config = dict(
    n_layer=13,
    d_model=256,
    n_experts=192,
    experts_per_token=8,
    d_expert=32,
    d_shared_expert=0,
    activation='gelu',
    moe_layers=[4, 5, 6, 7, 8, 9, 10, 11, 12],
    router_score='softmax',
    normalize_top_k=False,
    routed_scale=9.58,
    balance_loss=0.000218,
    balance_bias=True,
    n_groups=4,
    groups_per_token=2,
    init_std_router=0.0201,
    lr_router=0.000797,
    n_head=3,
    n_kv_head=3,
    head_dim=128,
    vocab_size=2048,
    norm='layernorm',
    norm_place='pre',
    norm_eps=1e-05,
    positions='rope',
    rope_base=10000.0,
    rope_fraction=0.25,
    qk_norm=False,
    attn_scale=0.0884,
    tie_embeddings=False,
    parallel_block=True,
    init='uniform',
    init_std_qkv=0.0236,
    init_std_o=0.00377,
    init_std_up=0.0236,
    init_std_down=0.00231,
    optimizer='adamw',
    lr=0.00088,
    beta1=0.9,
    beta2=0.99,
    weight_decay=0.32,
    lr_head=0.00528,
    grad_clip=0.5,
    warmup_steps=299,
    schedule='wsd',
    decay_fraction=0.471,
    decay_shape='linear',
    final_lr_fraction=0.02,
    batch_tokens=[32768, 65536, 131072],
    seq_len=1024,
    doc_mask=True,
    train_tokens=434700000,
    steps=6717,
    dataset='wikipedia_en',
)
Below are experts of layer 10 (counted from 0) of a mixture-of-experts language model. Rows are named router (the router's row for the expert), down (a neuron's output weights, with its number) and show model dimensions 0-255. Each number is 128 + 32 x the weight over its row's rms, rounded and kept within 0 to 255. Numbers have three digits each.
After each expert's rows: "comes before" lists some tokens at least twice as common just after its tokens as in all text. This comes from a sample of Wikipedia text that the model never trained on. Tokens count by the router's weight.

# expert 90
router:090158091098135178109226063165077164091134114079116139129148149058113070123099146133114140135094169057175086117156146135135135091148140135142143173185139118153039131121129179128145121138142143119071093112099117124160135132097092125114082177139158126160073168141120113115127144147083148119157156102177145108088150090128142137094107195141130173084107070117139148150105109140079106144151099184157090114101149132101158086110145101142183131126075140163107142136119070105172148131184095090187086159128179093126150134082109128171118145100101143125164114109135179114099136119132103129114108158138176057113108186133145109129132137036108119142159132065155102086130160182096113218122105144150070172130058188100095125140114157150121167161107086130182169118143133098126174099114090
down0:098157188126098145150123126083137166120192145168090120102161135150126096077145137207218090142125132122121086108095109106185082087134133085141140131062107113120085098145175145155130151174144134145137125061144168059180132091131130118155209182155170098143085095124080113107167153147120063106108167115122083108147098101105089178095069193164152121092178136151115175140107141196152086141170113175158137087133119112134113144160165096064121158095094080088144157151199125140096149073116128118144125140118146170127125142180073118139156160160126178080145101107139138124193108148097113175110090104164094124098128098116088171091111132100167066147099131156129050138100133113126148104160120105156172127166122154151145075086131113106122160099126106186148116128107177088122084159122124
down1:114176132115118097142191076136110130109102151151091120126165109193112187122157113117082211070133145166152124100090141123126162090092029122111106130107110169187141159125128104138156151083133090121160097141122105117119152119117125095087214137040070103080121137110102169111131150134144127140171113131089116175104156156079062131120170128127141057118175124085133101107145126092127118137143150164209168125145138125160169122154150126165114109094185098114104149149101151148089097107137167163105136129156108119133129096143128180137119123144158083163093132164146100139164148196094123066158123087169168149110101096096140137162066121175120122190112176148182094077118055118170109148069155116107069065147125102125084091105126175131102130149145161135159210118136106104139188179131132
down2:161152173167136129118078158098186139167076141133083142130154131081122141177151103124200134144150165071122161121084159173067138122143135095096085121094112147171096133169063099122153140143155097138159135099136148143107138135099140079122148126137112160104151123126149137158101130121165110122096120187133140141146150111143126101166143153157121099061109137129105114108098128092104109134124171168078058080133119197104118131152101169100144137153055126093139083113150120116067158068139172171130210167131210121126188138166116127119141111073137075106143071096182119161178110100125117097164104150173156071083115154113092141137084117102072149129120135087142107125156099188129211101128059105086184094159100090185167175099117108152159123115111135126115166179111126043128172093158167
comes before: ":", "\n", "-", "=", " list", "•"

# expert 136
router:126114054175076154129089116053112081097145049145150154119136133126141154042120158111126145148114132086087118180115157183116079124104106111109121110138141076128129141095130133062128145131160130187168148141103082155164189152128092140119111110080121109137161116106120117130120168143146161227147090125077139145100080069131146174184147156157121136158147181125124078190114130133129119100102121135134135211120140070130138165133105183088167091152144107133114137148134079138156126169098113165158116117147163026170103128152115159082105103148110157172127152134076062104164162136118152119129110178138106111125069132154079106072197222094150129122098139157185109142151175116176132104141099174133114117171131087131111119143127168176104129122105146111123136117157135112096131121058191
down0:098128115145080094145135110158078067115146215091120082177139075129161132126150115149108117079134122099130164073143147093123116115206166138136143128185136114134160136173144158104100139124109086058130078126109111144181124124157076145103166139167138158110091141106094167171095109133143129088149103148086114098142167132110145111151200151113155137169176096087136072117164133118167154151063168141164154133179114172145105153135077105074156083113094178120152123146091088139063097120154193095138119106150148117142155112173103165183138121106084106074092127097123073092128130116107100199104229137087145104132170113146171067132181093159187159067087087130128169144173117139140091123137072089118152134117128176096133105170112097173105147148133169116107130105113126148192109079167124
down1:069135170134157165098106087166087141172123100149113145114113125105101173151145126108067055113127141100176159140131162141154119168101160121129149151151145138105136097150137119063080168130129122147145114106104106111127121115143132135151064082154180167153159103186143111146107156105128103094159154128150117144163083150080145121061146152061148098162134107113126124103132140120215086136132126152142071073068154131191144112177146129163105151122177087143150133151104086167148189123093125114138133134054141150114193080112109163114075180161242147175148117107089118117052185112166135128110156110135153146121101103137125078147161138164093105055119154163147143152111113114135141140197152044136122147115134129140082165093135098077129162118073141105158092124079108149163026096129134
down2:126124125100132129098110102110163063141132179158142088128154153115140147122100113121126141111106194171107119192175192105147095151102126167141136143124113171067145183154124084105149086105135071089122151127146097111141124109168179061138193105096132106141106158115120111145112129069153129098077129145075155085084213072109147155153131112127126145160125138192119132179137158143125142045128131106144080109098085099102088172151117152189144072129142162192145130094066136200092118150148070125149118135160136124096114119133146177178112125118109116075154105117113095164135152141144136115082157090133185134072136080079082186219116137140140144161131105124108124053173118123134109102037140139089125166145126141128167149116133125119138131116152044125168125132141166203055126171131139
comes before: ",", "s", " of", ".", "ment", " and"

# expert 69
router:122122116165120161101182158141071110114119136086125139141126090107132164124125109092079095105128089142173124166109074163086111075139098095177143131071074108111139121119158119147157135101074116189144128171113130118087127140176087093099102122110139157087144134097206085154143138109070158243150166093166138120089092140126137131142133149111151085088096070150127113078130104084144105153129093117144165152150182138143151112055075159172170139168184158119157073139155129111106122130093170116116135163074116095139093081148136151098157120132113118124195117161126138117128144055150083154160127165098134133197079127179116151141103101088197165177060159154117143177079144155080128143110159100076078115090089086118089136148149070187104148134124127178113078149134110120116121196149154
down0:115158133156117188126150138123144105093153092101122127160171099158087095170107187148118150142025082137123088140159105089124160071166125136108116106120133106137139121137128132164159185120160067093141177110143100148136192068113207109176151109153138124123162211130126141083119094170139099121132149111100153129103073138150166130204176110145163079100118097121097059137133169082141150173124153151140103180094108145129085098127143123190098094131098141130140139195098120151113095122088133091176106160136141113162192193100120129081089162145085110151166150122119121137115052126121138160146107145154075148100170112125092121152134100118074059121150175138182149144113181118137104093124080102082167228146140137123147133120063081093119106173170125063089125120124105105157084121153123
down1:143125053107160171153106107080139092131193102182175116121109156128140064178152112121155146171133140032137183165127100159112168136148142141106175115155142129111158078130172118176102159155133182141164095180062136082086079106131151160113110126167100082137133118128112126100136150157159085126094086103128079176117168138126122155175107097115103159139141113136104077135149092112104126128125141109137177059044101098166118145133139128142137119158053161079080144108136112135120099137155170150128141133123116127130203092094126059142125118134122166129076094152120091127125064132164162075133113143177111133068157080111119112155134206138127134162106116134095106121131116146188146060108128136130171066137135163111131173103168113080121206122147077150217131096124147113099191167173161
down2:131085155118121053102130081111110102149154129081137173148134147061116150127109093188113090139118144064146089202100132167124186155132086130128146133097199105144149139084168089213117129177145145129088104078099153098132117110083101177162124141087144154105128169105134121195072116147153127143173112127154130148139149134115085104167125127108114108113157118148182144123176111069088167163168093089156154135082143117130155146077142147143200148118096117139174108099140122146127186159086109090135152119142218119137144110162154130134113118102100114093151081144146074096100068164125108087079153172136084144142119137149163094068125181120105097121174153149130093160123138196176134109154095162078111121162121118120111083132110179170151168088053141088139101077082109141115226137114091
comes before: "-", "|", " |", "\n", " 1", " 3"

# expert 79
router:090121108131110117096113087129101109174072083154109116155131158090103062160119097187122127127123128103101142061162140150147142120127107108136112092132051128208104156124156158144091105079154170113116082133132075117087114136124096130177151164164157171135123177150085183074163074125113112101144178157089124079075117160092112138102141198082091152159135137157116109081068138097130198097165168149122125121112177159069185103152180035125145101115127188156166092141085137171115079157112140120110074110161158095148149125144162138164103120175096163170130170117084138160106107110146130143121204097107150091122091150166106139114132144128130170186130193146158102089157147070113087114139107098135103169045089118083163152135109133134104133135103154155197092117132116100110163152096107
down0:167168120126157132108108147148086120123155159146161107125123102049091186189102100097148147153129120108079144098086100153174146117073108119163124147111145110098071164114170160156175059097148104154057126144122127099143092114107165151110145160115135114164115094154157084123113165096126082094180174120149154109110164198140104048103133139144196192079116154088126065171104164138096111147135095098084130089154146138092092185141118117142117200150116107095133117054148133087123122175121093089120115162079141153122134147145139161117184096118157098047135178120159158111137129126126136121118089147075108177093152137182171143170138123108086159139134192178149135048115139104185109163193140149137065132125115142107122151169088107150174151157060148145126124083114158123142050122122140
down1:119055154196207124205215118169147169134124158060121117113091178144126139152130113137175095120191125126102110072134155155143143115062137094123056152191146098172119122091128099161164129136116071142120072123139140154179113120117133137123126131158082124137077179109113127113108180167189105102146126159090160094128118206086161159121090070139100123097124145112076136093138133119126101149096148131105071116140154119175140090144071085159180122128061081140141139075081151140114158149137106098125101084149135119176103194147146097103155158081228117144119129165099165109108144103101110115099105139109135071087185170155107137096115119137091156152108146130145197165134183118126114140098152123087105109137123119096114088127152154150191107136136123142202138125111112136095161081147092
down2:134109112154100109162149132135140143169207105110108172114129152157103132102104154172167049100113135127134125151158123166107136167169134165104105098130140138152135108090122095142144128165124118183097084115112089110187107161105103139139155119119116170147114190102102114084121109117122124098150221152124015124100098200133065127163129149124140127159098126127186122111072150165103134097125096177076164112140108129089148099159092160150082120105144166094093141098101056105141132097128087150154127095120089171115077124097095161105174120095154123098153163150115107096128159188180161168075122176154117179143118161205103085125116161026122147130147046131127112085102139172109138103201112192114152108138055153172119164109114121159131155135072158159173155105162146136111082113115134
comes before: "\n", "-", "|", " 19", " Su", " P"

# expert 146
router:145121171123138158157074099111138198134098193092149127122156156074115155146124120165157176094186123141091160152154157154133120172153154178164158119112149157123109147153127135091149085146114113105115141152106138150121110155140164113096096120105109103130103116082202136183151174138108096060088108107091162111063154184133131132125098127146087166080169130160148135136110110162119086137129105156094159150105092117176093170181132166142097164063111171043115171132144178158152080084148074120117127048172140109102073164161162091192113195077132113096070126108133125138087126165118068135187135109159121125126155155101134095090117121108125097127091083143122124158188063080124152121152100164129127133156140131124106105123188135100158119058058112189125127143135202165132141140190082
down0:089162123123147219156112139116170130106088147069083172124139163152169097073141116167148099105165133118117108040142131179147090179115103074124202120140161140117140105053108150121125148125106130060075119217144168133105089140153173139178106052114139155099128123094077077115120115056105109108084171114093133140106160096161125173127114103136114180124147076137151110138095110139174113077139135104113144193133168170095129177138141110039142126172174076113179159145177101152178094114137103221147165049126110126132175165128073159146176127127104108131151168147174149138163122106165148140123143124125131114131097121144174112141129104167118089135154150161160138121116075150113082156124076140122091130140146107132161120125104113161121077152062126119160116099123155117162090137091097
down1:093145155127142139120180136187177128129119103130142130105105102094128091161126123088172094088125118107135156126112094081176136057140131123136113124144050102120096113144182088107083166119160122150175086116126073148124148165115180186097170155098146109129140091074100115091099123122143141108112118094100099133111152207175119189101141075148144141128123161103085089129080089035090155121155177090092132153090094151184149110101087150190089108148096134123175107149090132106187137100154143187120159129120161111150100142198090107178096151145102149077095127183115125105105138141055131083190120092098065166117150131110111136140161127093096122144139179118167163130167190103166187173150176157132117155129112147163104140087131140144086181154055122129133156126096102190195150138148099
down2:193106209153118121099127148116123119127126146111133147135155177160133148161107124121157099154076110141127128135177110088102142105109139148154144121087044133098085079126115183141143120084134126157190111151113140120174141235116096174118157109137152101120117155156131152138094124124108202106170090145112117120114109228077124173132110127108108122160083156112192095102147204155173131117155168117096163101129179147159160141167145181096118173116186091117089076092160120117114125121146102106109116057136141124085140123144153088136147141123183067138107073163098150137168087130130103142148158156050141148141112211099126132092106100118094221088076111133172137102143041102130088106134100108123055094118094141167152144088121094087150123133148099136115133111109079180117091152153116
comes before: "il", "er", "ing", "ed", "al", "or"

# expert 144
router:171094094092113085126126100094147126071163166103083070108147115096081138065187144103120138131120081132167105166121163110124131143149153177164116092099163166194107153140089168098132144119103197061141102128056150138158089087119120173133114099128134135173111196138105093113158150110172117121107082075119108174126171094044080139093115111131119093088090163076108113176117158120143129149089135105118110152087079140150104095115199173128093114103086106128122156138203141170134136188141118132089156140156102160176129121129113129119143146125158136174138162121174150114187141166113191133091125075160151145170083167147170174105050125132130125145138153158104151144160134100175129120114095190063125093152084121151115194171141135148094158127193115072146098063105108096154125166135100
down0:110108132103173130188164142070171086073123142179150148132140137088059150111143118117135073156142178108112156145145089144117134160190148146166126126100146139160155109159110122116052161170151142129110137122148133114104122120108129137141163134131178120150134073148133112130107170090200105107168104061101141165072127129083117121099149094123116091115106103125120101122132146137123154094086106145158116148133116157122091140096095158105084054106100109180175163161120132067098190154131128107103110150167148083151045176135061091105187143076123157128109086147105120140118107183071178218101142089138136086091180157128096126103079159098133201042154118173157130132191095125177141134157114148098193117095110184132160159125162144097089115119137075169189150117162143108126082114170153
down1:069186177090161133148193154112138109106166137105150158144142125078090088077139122076147157146108184107139129183185131123088191128111166089130094157070089157132111120117139079138085110142096079101113111113128117154108133140122175073129140118137119137171181232127104079099134131152076099132147112143106195144154061136096066198126107155121113126094118148200071082137156087114149151122094138140130111160166152172107155190168140094067133156129109110136137078100136168062111165181153140132131104108136155108102139124105167124128162133141135190115091141172161059182163112104099131123151093117135195117125124151115081124144097114098081185149040110118176085094088108094140170113123154129159109109079099144151134178135132131107160155105149144179146096159100164083095156139092136
down2:153120130134096112091105103161135065152185131139095125143092143170133107125110086122133074120091121089152109178119189134123158100143110079145103182144116136129146110185144128100091101117121130139121111166138141150163110124121158177118163110108169087120193176188105111148119159124043161155130122124118185052121059122086153148143130115162173130125102164098125111171098155126102155070104117095136098096080078212163166154120049127195153106133150126075149145202083130119093079152170144130101070087138180091103092111118122087141146174108119131109096093116140164098111169099118069086162129094110075159060106197129131142137147112144142084149186088151129130136131131118150184212137166083108191140128186166143140095114138128115112151114098151107149058129130113174139122188137110
comes before: "n", "ce", "op", "t", "y", "er"

# expert 154
router:101135121157092130131082121188171174136113138118146102085154173099132141116154122205138170113120105117095168093153147138129114176123144166150127129115153104137169110135108169134173137139199195088098105130114122102111183153127151110094133173077102125123166158095197091104147154137156122075094111129107098122088186147114131128114118126171086108076170173133164111131110125118115099125117159111070112130116075143183104158112102139161076157061077095093066142115110187214165132131165097069116100062152181123127057127136175121154089199066087119081103104093118161073128130177106103112125139075174104135108158140104161115166129177176100112121090065116162102159202146076132159129131111169095164098129124128125106132125138168138146077069110155186115146070137171103154169120125127
down0:078142143130134049148151151123139126147117097065105128192146124157142082134137162150187110110119147143150117185165099128164113070167126180199131142167112114119113094179173147143142144158080198080204142152167116098122149140125152113160123112128082107120115104110099150101130128049172070121084119067082140081087165130150130159153179093143186110153133081121147178120098116162156150110179067138107126065139121135141140133127144076066144148125131122170111100112163132129159122155062081084115102197162142113130119154141103112155121067117112062095113099190154111195139112179069106144114112184095142148143123090183166082084155176058134134151147098127105158108104090178128145109097069127143132158090144099094075150135132133149120124211148140117122139145095136111140174086136111
down1:120146114097106163138117144119057160123130079030143159160165163103163147171153173118136150051117099140158114109143123113076109141123142124154135131108117114162096090148194108152199135109095152192178106138108128076093080138130114078122166103148113116133166082153079129182125131168177077126097110127179095143136155096096121136207132057093145165109098126140105113117137106127134120101106145162183149223116156186107102065181193137122110134090155122131128129046163106116141141124113145139101096125121076151178160176141138098172118120101085165070123125147109173115150157152119093119113120115170124142123111118157107172151123097131114102093134084186131072118119101093142147166095108157118122106040135109126135169162105143190126128203150196142090119113088142061094108182111141
down2:076100111089155127127161213091147164137097152110119130170132062116161074109112155133226132080111165074096207137137115106160092163141148162117128102110127142123143113098131130113101156149121181116168103162152190081128127137156170058072133191174108065160101133087121123124049161117109138045117084118109123113115161149160113133122113181109140098112129140172073104115150146158167183087111138111131164189146079098139114136149100151078128132187207118088101124149158184116186115077157088136122141144116138204143136097102157093088187162124146116151156081064166090162142127114111111111128223061155085150127137118105101124116098120130141162073134135145154075134119170099061112143132127130110182160114145149108137153127136131090097113117140128149147128186117130136151116116124103
comes before: "er", "ed", "s", "ing", "ure", "ular"

# expert 39
router:141074094105140132080153112127067190144082088145084132148144175192123095120183122164179063066111135131126163116148143157109179134115064123178124129136158130122133106098131080150107074129149095131108117085146103180078139091087129152123177139165126177093162110136108079132140089151074088090155124128107091069146108148133153156163131189130090089127103128107173146115098119134073144151165114161148088103117145111050146095106161100159148110157138212159148114102066088149160082171151168142178170163122107111114136168066131158108091159120150144153084112113078170110120121091136139139150176157174113091154160092170102144197121113106171201124103129105118162084185093153071071109130126087130113135107134091107160151083132140169137148143090170089207108127138076113131140183127119
down0:112141150167081100124118131100174122150149208151176135222140136185141120084112073051098125080143109146165029143104187097120148131118120090154116063120129097166108183103099128129182098083073159121189148092166150095153131111102172102092129099152165090116130119130152084102157108114145174110096133122151120095109154156135164150128041119119152130124126077135146092153141134153174104090139119154176197160141100132117132077105143135072127163119168130123121108115129111158051151118174070104142088123122112106127108112153136121196187073139117144129211133149102109106104192185131145127103109111149166167162107125076169124124119168178145135122090148128135114166047128103157153145140109130109090148142091114104181069141092184111182071124164119156106149128139081142092127128116146
down1:095104122113097085156163135148087148134097141188143167135120206129050118126162105127120126108136137143129122118147095110085096128073168082173100128072145119062185097121139130107206118163129118040187093157163157126127109098124110134095192182145120129129145132115100168144153134080172127112147120178075115116148103075161127135125136136136113118124172169132082155160126149126113082131102143074117143143159157055087171079164098119091194128101099191126148137166161116133133125115170138170101123124125121120154120116115143109124123068135112164061094127145153167060135110130196106185154144120148121060110133115153110156195114199142159113173127115125116135085157129143121117129151139076167148116064120125137130131156124082112050103160148108010182121150162086097184093152156154
down2:136096121137138100167079150137105153134155145126176120117072143133104188110110145109090116113197104087134096136086164093176189089155120054100140168131111133123164158138075133108154183120147066138101069152139087105131175118102100102147108086110121126101129145172114159127082131099206148118082008120113123149172125099187138146134133119126125122136147123123120101098115100113133132162179144121131133135209166108133155166110076172137172164101191129119100141105124156103107173177136093155088204134177145183107142127209028161143146129179097099122127081087119166091118082144060126157161082130111149129122121138139114110156138113098132158124125186166151140158071134054114189116155135093092106119143207136123182179087155104119138109114114127131111086088132119119088124108121116
comes before: " 19", " |", ",", "–", " 18", "92"

# expert 131
router:147181103168113131126131091134161115109155147171152137141126168191143162109068164157082092156176104093098145091163081156175140123072068100136122084171129129128126109096156121059112095094180080121097124153072164115125125098178138163143107108154124148121076085163113155160177134159139104123146149127138116152081176187171135062116166186114140109167156151086104089166131094139077128132149090106097082120118158093142142162084163100101138130143176144083145144151174149115112073170136167112090089145152104128110165117092122196123103123075188123144133139151097082128089169101104083101068141126142136136173116085135191174129166170095119158159157126115155100148034178192084141097173197121064108109114136185111087142172166111081133106100157109173158104122114109110111093115132098
down0:110118123105100077126142122197085108141141129175082125150125089106135136163143103108096134168136128095110085173099026107174145163154096136130111085134160110164145152139125186143172137118062116124153094130207141085119156090115161110129164159155145167124174054146096111112173169121134135092119145147134148110133145112120145143095094117109100090192095098078147154115177124161088134120114119156126153048093209202090090132165082155085129114096132132180159149107160089044143144100179125131109108160178094147057139155187131097134183171142106124029214147122166123150152112152139133154135103118059141142140059123116123101082131160120099122108161131120159115136095119150168127129105130130108157117114153155083122099155107139124198165151133085200123136093141111130122146105075086
down1:077131125160120166152094151164078097082163121131078166171206158107151085057140193137163167071056089133169083085095212132114146067200154125086116169130187120153174128151167138169053118153131144061143117079119121146114138091083077137135144149134113157135146102112144075105109091163110086146111133103073104104130142205115111144128053136167115127103189155115144167127126072124126153099195128126136139134152107167081139119195140128183159100149117118108138155095101148163154152117109105202129137116169146132129080089134162119127156141155112111162118109126128146096107129070154128177137128113124145185128148144123088134117109076076117072126140090099129167147167130130104082135125136151103126095182182092105147089114118090143140169181121118087137171159164082125066138108101130
down2:144170114108131134158145123059125173115068134081126122114154100119112145132111091083120181070166161152123114136102122168151163106108136099112079130093142127188109153168170121125160120121057201123152129097125102188151148221106097075088150092131136092104167092090120105151139081126083120171142127163164155092088128119154112159168131093133101133119115151114129153152146108178137031134186198091102168106163064123107069142124092131118128112091135104116130074127131103099157134118124135117127114143186179128092102147092157145137176152088105209167111108149125176142142143108095121176140119120212141136046163148111160191119111149091080150096103162096167155168131081144141178126066104149066133154143155073165150117107129083144176117153136073141125141154091093171108175124113173
comes before: " ", " f", "cc", " first", " re", " p"

# expert 129
router:094142085166103151163097081086120137092142109123121145140173134120143100126170108098119119203077108114138148193167177191126063142122114122129149155164097109144135173088130144092105217152130101123117150149069089127108170152081090151116093102065137116175111159150170112143107174065174106137185044123166124161075106075086154159146115153125166101164104191107156083074154124080157139155105101101128123189143069099159126140156109174151118105128135063127094188154133085130097172127122104128152146101136158075154139166113109117128100093142131174097120135156113082093136106142105148046073157132088093150138098140142171137108127180100136128168101112164182139149129162106166125184169084095130087103166136144141081062137112136137116161147138098142109125111156100113168143088073204
down0:116172176143079080155145116195072170090157185096112065116126125135116174056186111113109135146110108084165243150148154094127145137146136142129110111180099155056208124150103124146126102140138112116146142133140121090138114099162176134118132094137106106205140078171090107157099140140122088079140112131141098113123145137106156073096141108117107120150154095050066125129120090122126200144117125119094140110130139132135120139070136126097115128111150176134086133114122155157147145145098154120151135143135107109146157165164158186129146123125180098154116121102080120140143198116082190178135144142100192102132152156191124083093124120128122130187099119098156133072112088135108070131156165058129177125155158141135103093126143152109077093182165083174137094092128151103170047125206080
down1:141117142115171101143138144120102092193084117034081151057128076156097142113154151122154124143176141165088153079136153145117088110140142153139174106141117172138118084094152110113166146148143125122145128141126127117106187182107145183140071086117100142078140136148141123165079143096187188130117084057131156145142112153126149172215141112132130104105131134106130071127113161108139168123139194136134093078100182114153112093173074115163084137090097103091137082158039203132088167145096177145125149131112152147088106136136104085153078173137111158107109093227110119153097072113167151114084149131131057091169135142166109120102112117149162104107135171140128161205139146123164068109164093130132130147148142165163119111095148120135178138104143081086075159074160139152111081121156110
down2:164107150088097131175164168121147139158170139096118111154132096130142116117111144038121168125110094117147089138144052158113134122157159128158109026133109141145155063062116078099170122164159132175148128148125131137143107121066191149171134100162095101133158161109094148106087123116109112127131103099084135051111126163136106139181143147096129148168131126177118118132117116120159153143132118131136194141133166142177092081120115183082118124126118158172158096160000141155025183144131118168146168115176109081059120120209096138091135113132187130123146152147163091122130111104097107181116114153107112108155156126087108208084143136128067131159153142149128106055148134142125085137145119095198145140138110110137166130100139170127073155163159105108163146098157143112144107147097112
comes before: "s", ",", " of", " in", ".", " and"

# expert 48
router:128122159099129110099155085112068150155124146135101101156156151058079072135094071172138147151101187164098113078168097111144128196086153085204131145162138144165108111101149093119132134102122156129086058082123159066129181148063100133149091149164131172111151178119128115078099128137086081144168192124162103108150170114148102119170101235160145124115111091075119146079079125127103144156147103172076064126113152174069140106141130039051121109115150100120159171129135126153132143143144128139134062123162146119150148152107136111127111184138154151111149141072120166124100147071082113112103112143125169123111096140124101118142145092115090171139097093135161128111087126119107126102150120125169079164166056182114111059130148162154121164151161171119181145144145091086141153117074111
down0:122103048117106099112119187104080164173169106101163136143175123073166126074124143114098102153078063129160118109182125161110104117171107169153092139150105124164122122098117114179073125100117095136198129119131177162093157117164166120122110142053130146143141124179088163095091146190090121137101107146139140127076169087141121157199122109123151185099127180129111165192207181125090116114128133089107201082155109105187106142167163107135150147164151148120131152087086182140070106112097132153105186101071128115180098194139151151140172161187110110120117088094184114109172158108188112122161092135120175103129104143153096146157130121074143136105091085149125140064113110118131082149114103113169135114150127116111135076063130112116118148170083109166075115097166091111108139176112135
down1:105077204060062134134114125141154124130146053180097166120093198134131124091172094082207075133165167103156141089178163152108134093128151120136101122142094106101100160141108120161129110101170146146162189108208196156068124153099140153136148141171137096109115202186090122154157166154104139073119189099107089134067137169159137174139161174155134110098138081104183160102135123131123149093129133087083148130141088139106174112059117090148147102160084135055163119105138168165161120114117167143111153121134088150098074148144104143138150149072117120087126106100105123167046170114159112120082133137137095143059089100108121161155155141145155134084146106155134138109122132087112129125130105164129189130100142154085114178082181096144175102082102099130150153095145098118104092113151150
down2:157116094090126137165195110118123126049160127084087130129194155143094119114142110128119155143077095146136162146157140157207223082156097135096146100114152127148178139095135127089081154080105147119152161139117154121196075142084081169105143118124142122167164037124118112136122176185162081120126144157089203115105116143142063103122134075131184162119137092133075098169133092114122072144153189081089150123100113074103130156182108139137110146124103121154164107135143130113086127160124099149186093181139190094160118126153166109108207148108134131097131156172158106132089139164149113178138127158185137092184140134110104118110108141133141109135105137105146126101119082056118147122172129137084147206113115102085110097082149127147166127089079145120140114107106128053198155104125083
comes before: "\n", " ", " 1", " 2", ":", " \""

# expert 73
router:157150169107124110079148140154132176159119123199117117165121144110152082057161100132152180161080102135146171118175149103125125087153137142156144085140112093145137131120124080140071078099137084151092082123135114141090157144067105199162084149101124123120148122086103077149094125099118066079136117148113088087124169179134124104132091207093116132179195139140125128081146076087088101143139090126154091089113095090155179107137174101146123162080071128135119154184127126179150063151113167116168121153106149138198171133143089101108067099105186125121126199148113178069174114076184152121105196119132066161108097110158143146189132131116111168136138131132172143071164118156095101094159140078121131140150162127144142176122121118152095135148141094090166089175072146089126137174118146
down0:102150127146128124106143098109107116127154135159137067201125127116118047156124097112140123142136176136133157150143164164112096068132143161119161095179132160090117123115163146166133113187163133085114114080122095118183154165067141120100144153141170100157121132122122125142180130111120132088037101182114133160115115127145166103187173142120065122119157183137160125143165146136136127135138140104128119053122184085069141092157127161118110148076040136201129142116125089106127165111123126104106145167091139164135116142158062080172096144167160121109087138163134159095092111120166117163192107168128116124149130155198102152211111082093185115063148124103105071090112122072137167206113107164128165069118147127153136057102124143147133099134117132044161119081137089131127043130115130
down1:125129152081136065106122093129121139166144112118152154110126115209117060137168124092139147092155120129099106146105101096164108095058132200113128094139135172098116170114154136164093190132090155145173144097180118126167090120084097100120128135155126120092167073126147094130158101124132111159092066134132138161088120116157089096105186140188097120190105185137120080164131110107113089176170147152182073156129145163152097089159096153135100113082127098077118107110156071093152145117157167069136114119175148138143133173118088106138118050158097195120082118096128168091133113070169142140232058153144110146132177167173139177131170085067160133059168155115138136132162153058106164097145153121145172139164111136149101129112086121111177105144126121124201116134125131130127088113093123
down2:164155128097151171147093129062142089121105232081094103193112124146158080094137102129086128127106123120104097118131174137116160101111125107113139195061162100145096100135123142134122187158152198071104147168171148123100119122193154084167150090100126158088109074143148100156117111117198077179159124091101143122129139113133169117060125128143130102137085107165106150143116134191110156169099130159195108117187158127173120152104075197180135120114089111054088072087114141122182126142155109043120212126129068141166091153159096118118151130146117157131114086165096098155136103105122155126160122140133133102144126072169157131070108150134085115174149163146058110139178108125067101121124180131130120131109145132116051159151166138130137176127148082124117164157104144092149130126120129
comes before: " |", ",", ".", ")", "–", "–20"

# expert 26
router:084095200094141089147100095117123120186163088105107127183091168141108130141113086099107106120179122072148202144132161105168171139174128088151126098125084142124162062121169171111113186088154103136158091160124107079136137123141058160151187175166155200106074136151129140089164090141143054121145146207139153169073102091101145106107113138031116118134152177104081159114176151107073107071143149162157122128111141173083135140154112080135146104175151166133071089113126148112093106157140114153153106129095085108152154099151113095103119110178094112144130140137153113165108122087124078145114142114183089119178199142144107151159132111153093123144141095097080154106145128116088114092152149099145137158069175101090154156180100174083101112147106118154111054133116102060139116116114137
down0:181095134170135166191130061092138138172123115124123126117086180112104133124135106073146167186130143105141126070214108196115113143157098138066087134119137160108138148113129106124131090107134123145120122128123135032086141125099141132151148104113152134090120142153096133120100126117104061135119154166151155111083107119111092131097178162099135151110112153129069146158088134163174176141138187141107122115187066130161103153082128111113181148098049106128077122154165115102188106150146122076165114165170143128135162139131117181193176141148102121085141121140145179119082133115111167135172160151162117119160038110096127123139068095175101134137139165127068182107165111053073129171151122178149142161108114109129124162173094155145160089123089118071093109092087061182119132180180129
down1:181138118087113142181172124127121165147142065164151130102127157127064138167141114157141108179159093117089134152136124083136065130116073122074166139090119149119153079129155143110174111132177102078146155153102092182144085138147124146124099162075187120140126134112095152180123171165147085125188171031090126158091126120156109125144137162082157145108147141095149130181107135083105133166149146184116144123158165147119115118162112071170144102090138112070137127133137141145137134081158132139106082078143152086106114123158123128163082155053131082123130129153146152115132114071108110099108098179112166129034156149098137163150148174108162088111133087097074107158132144148153131101181152186181094076105191175083053120138151107111140092157079149162109154157128128108132014117138088
down2:114140160110091150138125154074170128091154115123077130118139136098145121160137171109134208157113115112132131131150158087124178134168098082153093118162126118129100103099135087128132134132090122082159091092135166144164117109133092142124120167159166134138043146153110088149134157091137080103120177131135113139116122149089119155118158136144146128081148141105169113190162094125123122117133096177123149128143144137128160163183133163089145132116161131120108176136139123143136144168165098128123053169134175156150192112183125078181123100209073128139147136115106166049153178125126096164087071146114142070145141119109121176127145159137041075109161071158148116062133087146104172092232162110154096123090081136103132156136137122087092141119143082086076099081059149124136007153075155
comes before: " the", " a", " He", "\n", "born", " he"